Weights of a small mixture-of-experts language model, trained from scratch on English Wikipedia: 58.7M parameters, 3 picks a token.
Below are experts of layer 4 (counted from 0) of a mixture-of-experts language model. Rows are named router (the router's row for the expert), down (a neuron's output weights, with its number) and show model dimensions 0-255. Each number is 500 + 50 x the weight over its row's rms, rounded and kept within 0 to 999. Numbers have three digits each.
After each expert's rows: "comes before" lists some tokens at least twice as common just after its tokens as in all text. This comes from a sample of Wikipedia text that the model never trained on. Tokens count by the router's weight.

# expert 60
router:605511519454430550529586457496538463535514508483447557493513461539499469568470421547462529504452535518427505453516461410576457574415543438528444534468443503493489426556506487533471446470553495487512570456572531479474474524456588550461501510531515461519556485496486447533521517553572431536506525502491428503590405503464535551521563586520472520565577526492499480444487554463545552603606553584500489509505557542518649437514605536442518549533551461425578489454528477483545420565576437494547424482379389484486489502471449521499457532539512418525509450521412402477533484467625457491503459519490530526444477494509481477555525449480596403488463498561392530549501475581439504608573477495508525478406549486487461507520415515495495518495392513342531488475568424415534453535517487
down0:476547503613461525544585507530455538500425522491490542490470501559543490507518562504580444541444632515483481575531366460591591499496496483477498485422523504479510559409526475510489509547500493462464497453432410558561521597423515593471451555548520509576476482477524521524405499482453536490547498469553480483494442573507472480480512480565540488571553429516498452485588454541500443561573471363502521474552552468552549434433523498580458513424494525532471532635433493498534500533473528464423562368534521464563451557481572533523501527494524521524447482462521412434456400540553402544567470539485565451513432525560434473515492533620464482497543475538570565478504564442561563548374478487494532436472517511473462476590542394590538567502580497434497497517520498453445528460577437
comes before: " ", " (", " Apps", " Double", ";", " N"

# expert 114
router:497530473464407567499496520467450475523519508482462553457438494472588470535469454505523610578457493509444492415509533475474481598485477438486434482403407449543487427520468492578502456508549468531547497389521553457419495583458583581481504537532512493507503530511522540537506419536594377549503515530457466523576391526485506517530579543506430570585546571390546450421517517587605547499516553552464480384488622542487533429560539512510550547530556439498538527449499443551538444493518455516556442581456444500405602534397505541573511558551516436564519457566473413507569488522568471485455465538493463482455481529485439516527504493467532496494471550495458569621520457586468488469524500476505519474404441442512536472505443408513452493457489502475593497524545504405550395567469531
down0:556486553483546478496494507503467488618561564506483513467516478530452482490497413448505534596450486525531605460450462484390563431459575468453469566440388504534454539413458494514475536459464464583513447478594569466518402467519491451474634486569510516457513540448549419460605498516526536484580477493544565520481472606553524473550530507531516438473532488560455476594444546533469461545532494550457529454626484467590567501492452480467515547566513495494588531456540429539530398526413566535476428474422611488538431485573485495584473482488534499553509417453544554523463525522460506388482539531419467547545523536423517532494494507534426463644459493521496457482545511509402616510471463462579491416468508548485464591466549574550550453555456564486521449581505527535518503544453506
comes before: " ", " •", " Country", " Born", " Coordinates", " Genus"

# expert 32
router:508449520505418539504497470485435414460486424499458518430510527490504472606500417494540606583456563465433463445473459488503527567508439421466468541494482504500468436550539479482477492480570415561510507510582587451501467644504545553464496519547515548473477530568562466501455547483547438584455467549490423567501442514470515541610525566441428517576560491481513442426486526606545550498576565518535398487538548551491573430523542548485484537554516479509474574464486487553539446539497431505499477465393414501461557443472474553541455540551534505560485495500540476543549537536531488509510499558485502571458494526504451447594522457521577514427519536540405600608520498555476458559469531533465490527433494406521513458613416525543420451422454475364507545606527461420608503452577557
down0:508512475491503575503497573439546620423489444409474528571459516439474497494459442619551440510452452494469595535519426438540534495465474459490439529551535465519559462499510525525462503487466563544468521503526414490510562436432566458398453536555423541570526541397463504455539459550591467452457476553482539458385532519493536410472465530579425517542503524483515534554495541442452411505467462505450446526543487472510483482539462513514396476445509497538447489451520490432587399441426491472487394621364498520460524452584508503476518504461471457533430544517516498535551515467426524491530441522504540469619559532510367583599474441524601423501524493530437507399581524446491505482433561495548441481542499498447481509554508501524497493521502552542541530523394419476499415632492493
comes before: " ", "---|---|---|---|", " Win", " Party", " Total", " Turnout"

# expert 57
router:559446439477433515566486620498485377538554505493459579453534513492565513586470493521477583618406598433478520462525436489481459587492482414428481505488470504588468500549506501489469536498583495592470522517557497527471481473432581540440525538489470484501574572606606440542453470594565432521386474516455445481494441502427559485513508561443428581542520545465489499403503509528510537494541494583534503461503499557559493483556616531482523541544490397422503582471514477491523514556505473473538432567386399500502504491503456535563503583574604437551454488505489449514494558468582502543393493519456552573424470542532417414500524477483544522513489498440448535557594430569489483548528517427508479490399512494506545444517478499466488545508419504424562470507535492417544448546536507
down0:458489408480507556572459474453518610370433455529452485583497499520424447580487503575525484452522464577581526449411486412532534381460506536552487514454551376495520499526583457565560487588533489564501435560485536507525539547458546518471442523474533481427523557430578549549468468466554532564477496473430471473500532490496417450484359522528460500517425481516468544600482568487534504437472479568445504475479536531514521496500510542508562517410472512517545609488528509513494512513537479463422534486381475513481454516521614515472534503495455534525424544455527531549520557396504540562574496452562443550502475511475432520583345472494428535488407451532493454560520399501513530478550505421558577512463458486534483566494521573529505436402574491497508427479454444524477379437544443
comes before: " ", "\n", " —", " +", " −", " –"

# expert 29
router:530536433388381567471489554470520461482436474492468482483461518492562480541458492586555531524444517431488480425473485462603438548379523505482532514500485471565458469546539530527472506555581522535485578437481493437488459527421553490465596502572543522462549467531515566505485462505518371602502550530455448505582481496481578504518617549476511510560553550466465387459563551587538607536512447531516509539476524551486571455538580503386559497478564406432620497403516470597611421478513465511485533502529445564450524537469386539515514597496590501539501445493486438540574484505476511581509458535498480617437412523490488478504501468514483380455446557494468551555553443531533541512494469522451485463490449471509474477554476430393449508432460443443553480499538491455511513558446483
down0:537485543541526494506559486457528496527550483482369511508433433572510481484592483467465495466581423519439546527482554519526502567566497532505436515602533451502483495522485530566478522579446401514453507502523481469524563446542526558537384412639517419478566455419526449400418505534506450450471515495475500527510585499544575523495535485502439426399547497450451488538378516471494567515477540519569486524489499467445640533542469491539473532446503542568501527493474481452566482513448509444595469514445473545547430502516400528448521561568535466461510550450471478551491483513515511548417609473515590499434484486581495583457442492416546564488512581441467410577523408517451537524374425430441505448495445476419499636476449514523450530540505485561557472459499551497534461551601512
comes before: "1", "2", "0", "3", "present", "6"

# expert 82
router:553504437517471488551498474397537541579481469437463595518454595468482514528455457527593540534491529441417489481550445505497443559508454446440470481459498472477465420496564431596504479526488440471511550481575504435437399502464547519438525570546399528526518537521483406560507486490478412491448484561539421471505491524459507556547560533503460583530507542523536481480482512518559504460472504561506470372518505566599518496568502496399538512558524437418512492415559505559538428532554398522520463516503401514419544456472506491583412549531473422524406525520547428543507481542479593509466516526475516508461524565523477515577490489455577477568482568509444478583616521592405456539481449488419460496378442495550600506535449462434404423432511476436563529512505456534542464568436605
down1:445635476562477500491528495525458450501478540547632560570580458494527424527480445513447478540464540524568487481515588540477459558486446535582505570457440444513524515509517525493539474489463471506532509511511553505480496505447433573437430530508550521432513423406507423554523504494526607484486474524559463406518487601497483502481521617546484434493465477540432482455520452504370448530467563443546497639459490484511554492563410503562473545510446569525479495571583549514565487507499509615574495463412541574536550581525430517572536454526509492480414535403544503474395505423517504502462427539532535500497558475439547512606505579490537472475482542467483537498537451451486473483529448505517533568510503485450579538520603554405639488427420609533516490530404535549501459564531426
comes before: " the", " be", " a", " have", " his", " make"

# expert 5
router:504443447513462536505569569500419448513466433408433542445423553561517505477497432503535476492502473504513507436471422457517493600504466505489475540462449499509445439490531497498490494565517455522428516409587492481481419545496588561492531446578454506403554551580551468506512487579500499573447594582497418543509437501500493545521490544433493581496489563515592495359472577475509526549497517540492489414510581539474578456565516561420485481587534477461478589423549522516593417538467484570494518561452446553448501442480490502498397504548504448496480477511419478543616539558533565531461514621421556475473468532503457478498549530537588457398502546463457529537572472507433503561513397453506471426429453437514545491508429446414414520481476512403532535598547435492562455477441582
down0:567476474499452529456471385576480501523484484534521456459435489445568535445558501518474448503480546482565387420330588470529490520469528480540562465449505529502508524516521492516590478521502504572505555520575524481531558555481574554489527512620533496507452615567437455547578509475482512441539578508384520467514531514632559475498466477453563458460483580506406539488410435454502501406537558510517530461469437496417461552473533555466493464451517614532543473446480486481486461589476573483454577486425508504525457489579513400488548481515500511485495456491616552572511467437459528453429556506476451457476453447489557555537384482541503549456490563530515558513563529597529483492561474572611511501433553500484557533547457444476424434540485640497530510379540470483472496518572506
comes before: " the", " a", " his", " birth", " these", " their"

# expert 15
router:573425418459445575509535510493394461572433489495461540486446512466514475537518484610507570545452505470451485438617418499504417540460529495429514621450428458559415512549467429535461580486544463538460497489500533460511493464463576623466528504522438480522572572548505433588452451594541511507421531532516419534509429511478540504464514515418412531534496580493597455465501533482483583540526500512502449456479524534533548422535486522508493494552502496395512552463496468555534462624516476542550407567460495516465489473472527510560472571512508407570470428530493368531524578509641558574493492479470508539443479536538429481606551448520532490475495473469451546533550466583428466542552499498440502513484447412474469490503492467348423454498372491476532514493576471477499446545485496
down0:420368529543446542582485512526574535560565514626492512409608564480499476498489531501502603484497474544483567459537521586440547452509506437488501449477534506553519523447475497591531484447480467517589467464532573453477515546444537566511477500570494431427511489501467499441447472578446438464575531479514573520504507445479536453480538511484507425538494441537477540633545442516417509428519501510494507384517514520570503557483491529481500446483545491458473460517541589458506446503447482372507462453423431597515464473474554523412631538528525530553486479478558488580495553456455477410532522536524495500578536548546535493544483462486557608404548601445432489466389437502512506477496583479533417580500476481445530521608570587475465580450531544582394546464514486422503497465528552
comes before: " ", " \"", " MF", " DF", " USA", " FW"

# expert 55
router:570424497389417534545484500469456425504497454468491499482531533508491497566487474464594512519401505489508521495575459490546449447391486416494513513513454490573505545566552449495428530502481480482503554389531527500467480541488562479464519513556499497467561495518581462528473489477550485502453504608474369541513441536450616512528604527465417534511559523455532461443513622607497554482532524538542386484541543508484579490505533564477491543482501448551602539452628482534584443529537497593464516527423480519456498531504466542581498507533591495533514476542461441507563517544571512587448457525475500605501422476547423511445518434439501371455453530387482606549552464509504514536512472486485475369504481457493575517527442402491469487392452471394475563477519427450516465551499558
down1:486466509443518488571482577502418499520491490453454480488479374441471446477464467458592500474507587491462539448547507401469507542516554472561374501525498543468540596459595478494550560555561451453440543580501551482484509482497482410472450527650569489512401519465553542524517502528425553532429524432472513489411528452433528477550496513542551486489532500483455542497549462476476393613572509466414359435477520511514503495476497573441460482415535532506556498468490470474487410532565516429537416464521511473496501472482470496613513498564463522531519520463426486592472510457475537496503416454382516477449496507605488564502447553455463527476477529460565598489539405477496538458516487381539459401553566433407419454566477509426577565508471426545587476477421503527475500464475522
comes before: "1", "2", "3", "4", "5", "cell"

# expert 40
router:529420538441484474550501509470529423539528508442484558510422478466503452466495450533525555525439524525419546472525413475600434535457486438477401505423478518480470420459561485525467477536516418543437554509610474421535409506511575602496597445607485536445573491564553472481506515544494509554442493615488471478548473533491549473493561557470479574596558559504483484408458478526532505499478573560509506429400537536633527448478463527490471507541532451491524489450590490598505483552574464556533387529467432500577506440424507513542442466569480473483417502531485481536508482524530505531461531534521520518492481589583542467509572510502609450511513550462417497543573504589412481589460449460437538497388412459510520515532442485401437502440483480521557598501553421468534420486487589
down1:429511634446520487564418492460471489499502474458488426613516490399591521614444502511509491523493372479444460529468536493560398511561547466435457504545568545540485473466547509475537484530452545540391515457513524499494460563527461433558507475496484525552443432647525572397491506512466500483479484375462511539499529536494475489477464491539548421527559533487389501562469558557527410517571480508479459487462497464614550478484458578563526553504516517533520553477484518414545526562510583562455464522498468451532472485413503482525401594486458578527485503517413434510510646454418414474537446421417404512527588549440483523529515495473423492536443445488517551531551511444463455604512557476393535504527474464525475415541526500455456518494554477542415491465502440495545509524443565
comes before: " the", " ", " a", " his", " its", "ing"

# expert 73
router:482490486451493553503542519451410381549564452459496467456475487502507525544492476505521495529475562468501541434496480486502427542505415557488421476444454439596415467471552459572474468440518461443488523467622557501468382591509541531491549477525460502457496503523490513559458468518492476527480481554371481544556401504474577571539548507462517567638611519401514462437508536550608585563555556567509407437503600527498544426536520471480559543575522482493544508456530464524558481583579503536551457563478436500472583485464466572474403470495520433590496511557443438548548489553602516488511465589481495600413411517571505450524534507480518520484468527469399532544591501487465421510518460486471405466481541469476536464617486443514419459471449480434522526509492482463525420562446527
down0:550474557479491478550554580539513541571566456546441464500485527518571536574490513407506503509541541466476529556585555429475492467509501450492516451489541535473523663439543491552568557562422485456542433539389558525497492452513483452509436500556505471565478512599532497568442509515499458486527540517556573539492470513464493554490517501564415439506462484589459507508451473571517547462505515611565542453499521458556608425521574445479498580458511563482465507453514539405507621542570484491501597512490410504499566456470469472450515441529606509497498612417458372536482438574517495514489497545460496502559479457548582530541509483552469462575518452490465463595622454543488598493527422415426558489464351477455445461517534497618511587487552491451527483470525483530521403505486524
comes before: "0", "9", "8", "–", "5", " |"

# expert 62
router:490468406455481551520548475531398447548555461501453563479530502512500471606479419551486563580492567519493507504512441438542446507472470444477482518459483411518415403489496408604437478489423465590491519396562502546466388485466564494414547484520425519441595537573575480570472420557530479452445541542499476600504410547505563546518493536443418484505487540393510484508528478477532507512515530559510475468498525500539559431511579536513495548546526429446520533433504496525555464514525395539543418641462436482425524455483499515539459563535502451486458513506511408580525510558591550531455517539463540533482456483551449385559568517504529484573463553429413490560573421525435402517575508496475473529423495460495477408576501425498442433513461492469609479472531468411487498527451508
down0:496468602535487456496497500435511594566474604553444476454464446429590464482455481528516472502570554527510552534564503504395572458449565484525494437543507514474603502430467530511473482551505490502498424560487477498491542433482562392539479512468513482503461562446484453513461569567524563495459493545507476497414434481458381568546441511449540467486480554539414598500437550524481391530531543563489588478566505524552511462515466529537385475502494517443491486471443493566563470526485437378512510490468489501442469471555538576435507455486541485663517500582555533540556487546492594591481438513513500469475489479518489425539427455472479537534491543442577540488373407511602505560537482472588579564457523500495456462486494536466474487556546530497514351396400551480480520393526560
comes before: " ", "\n", " \"", " Title", " Episode", " —"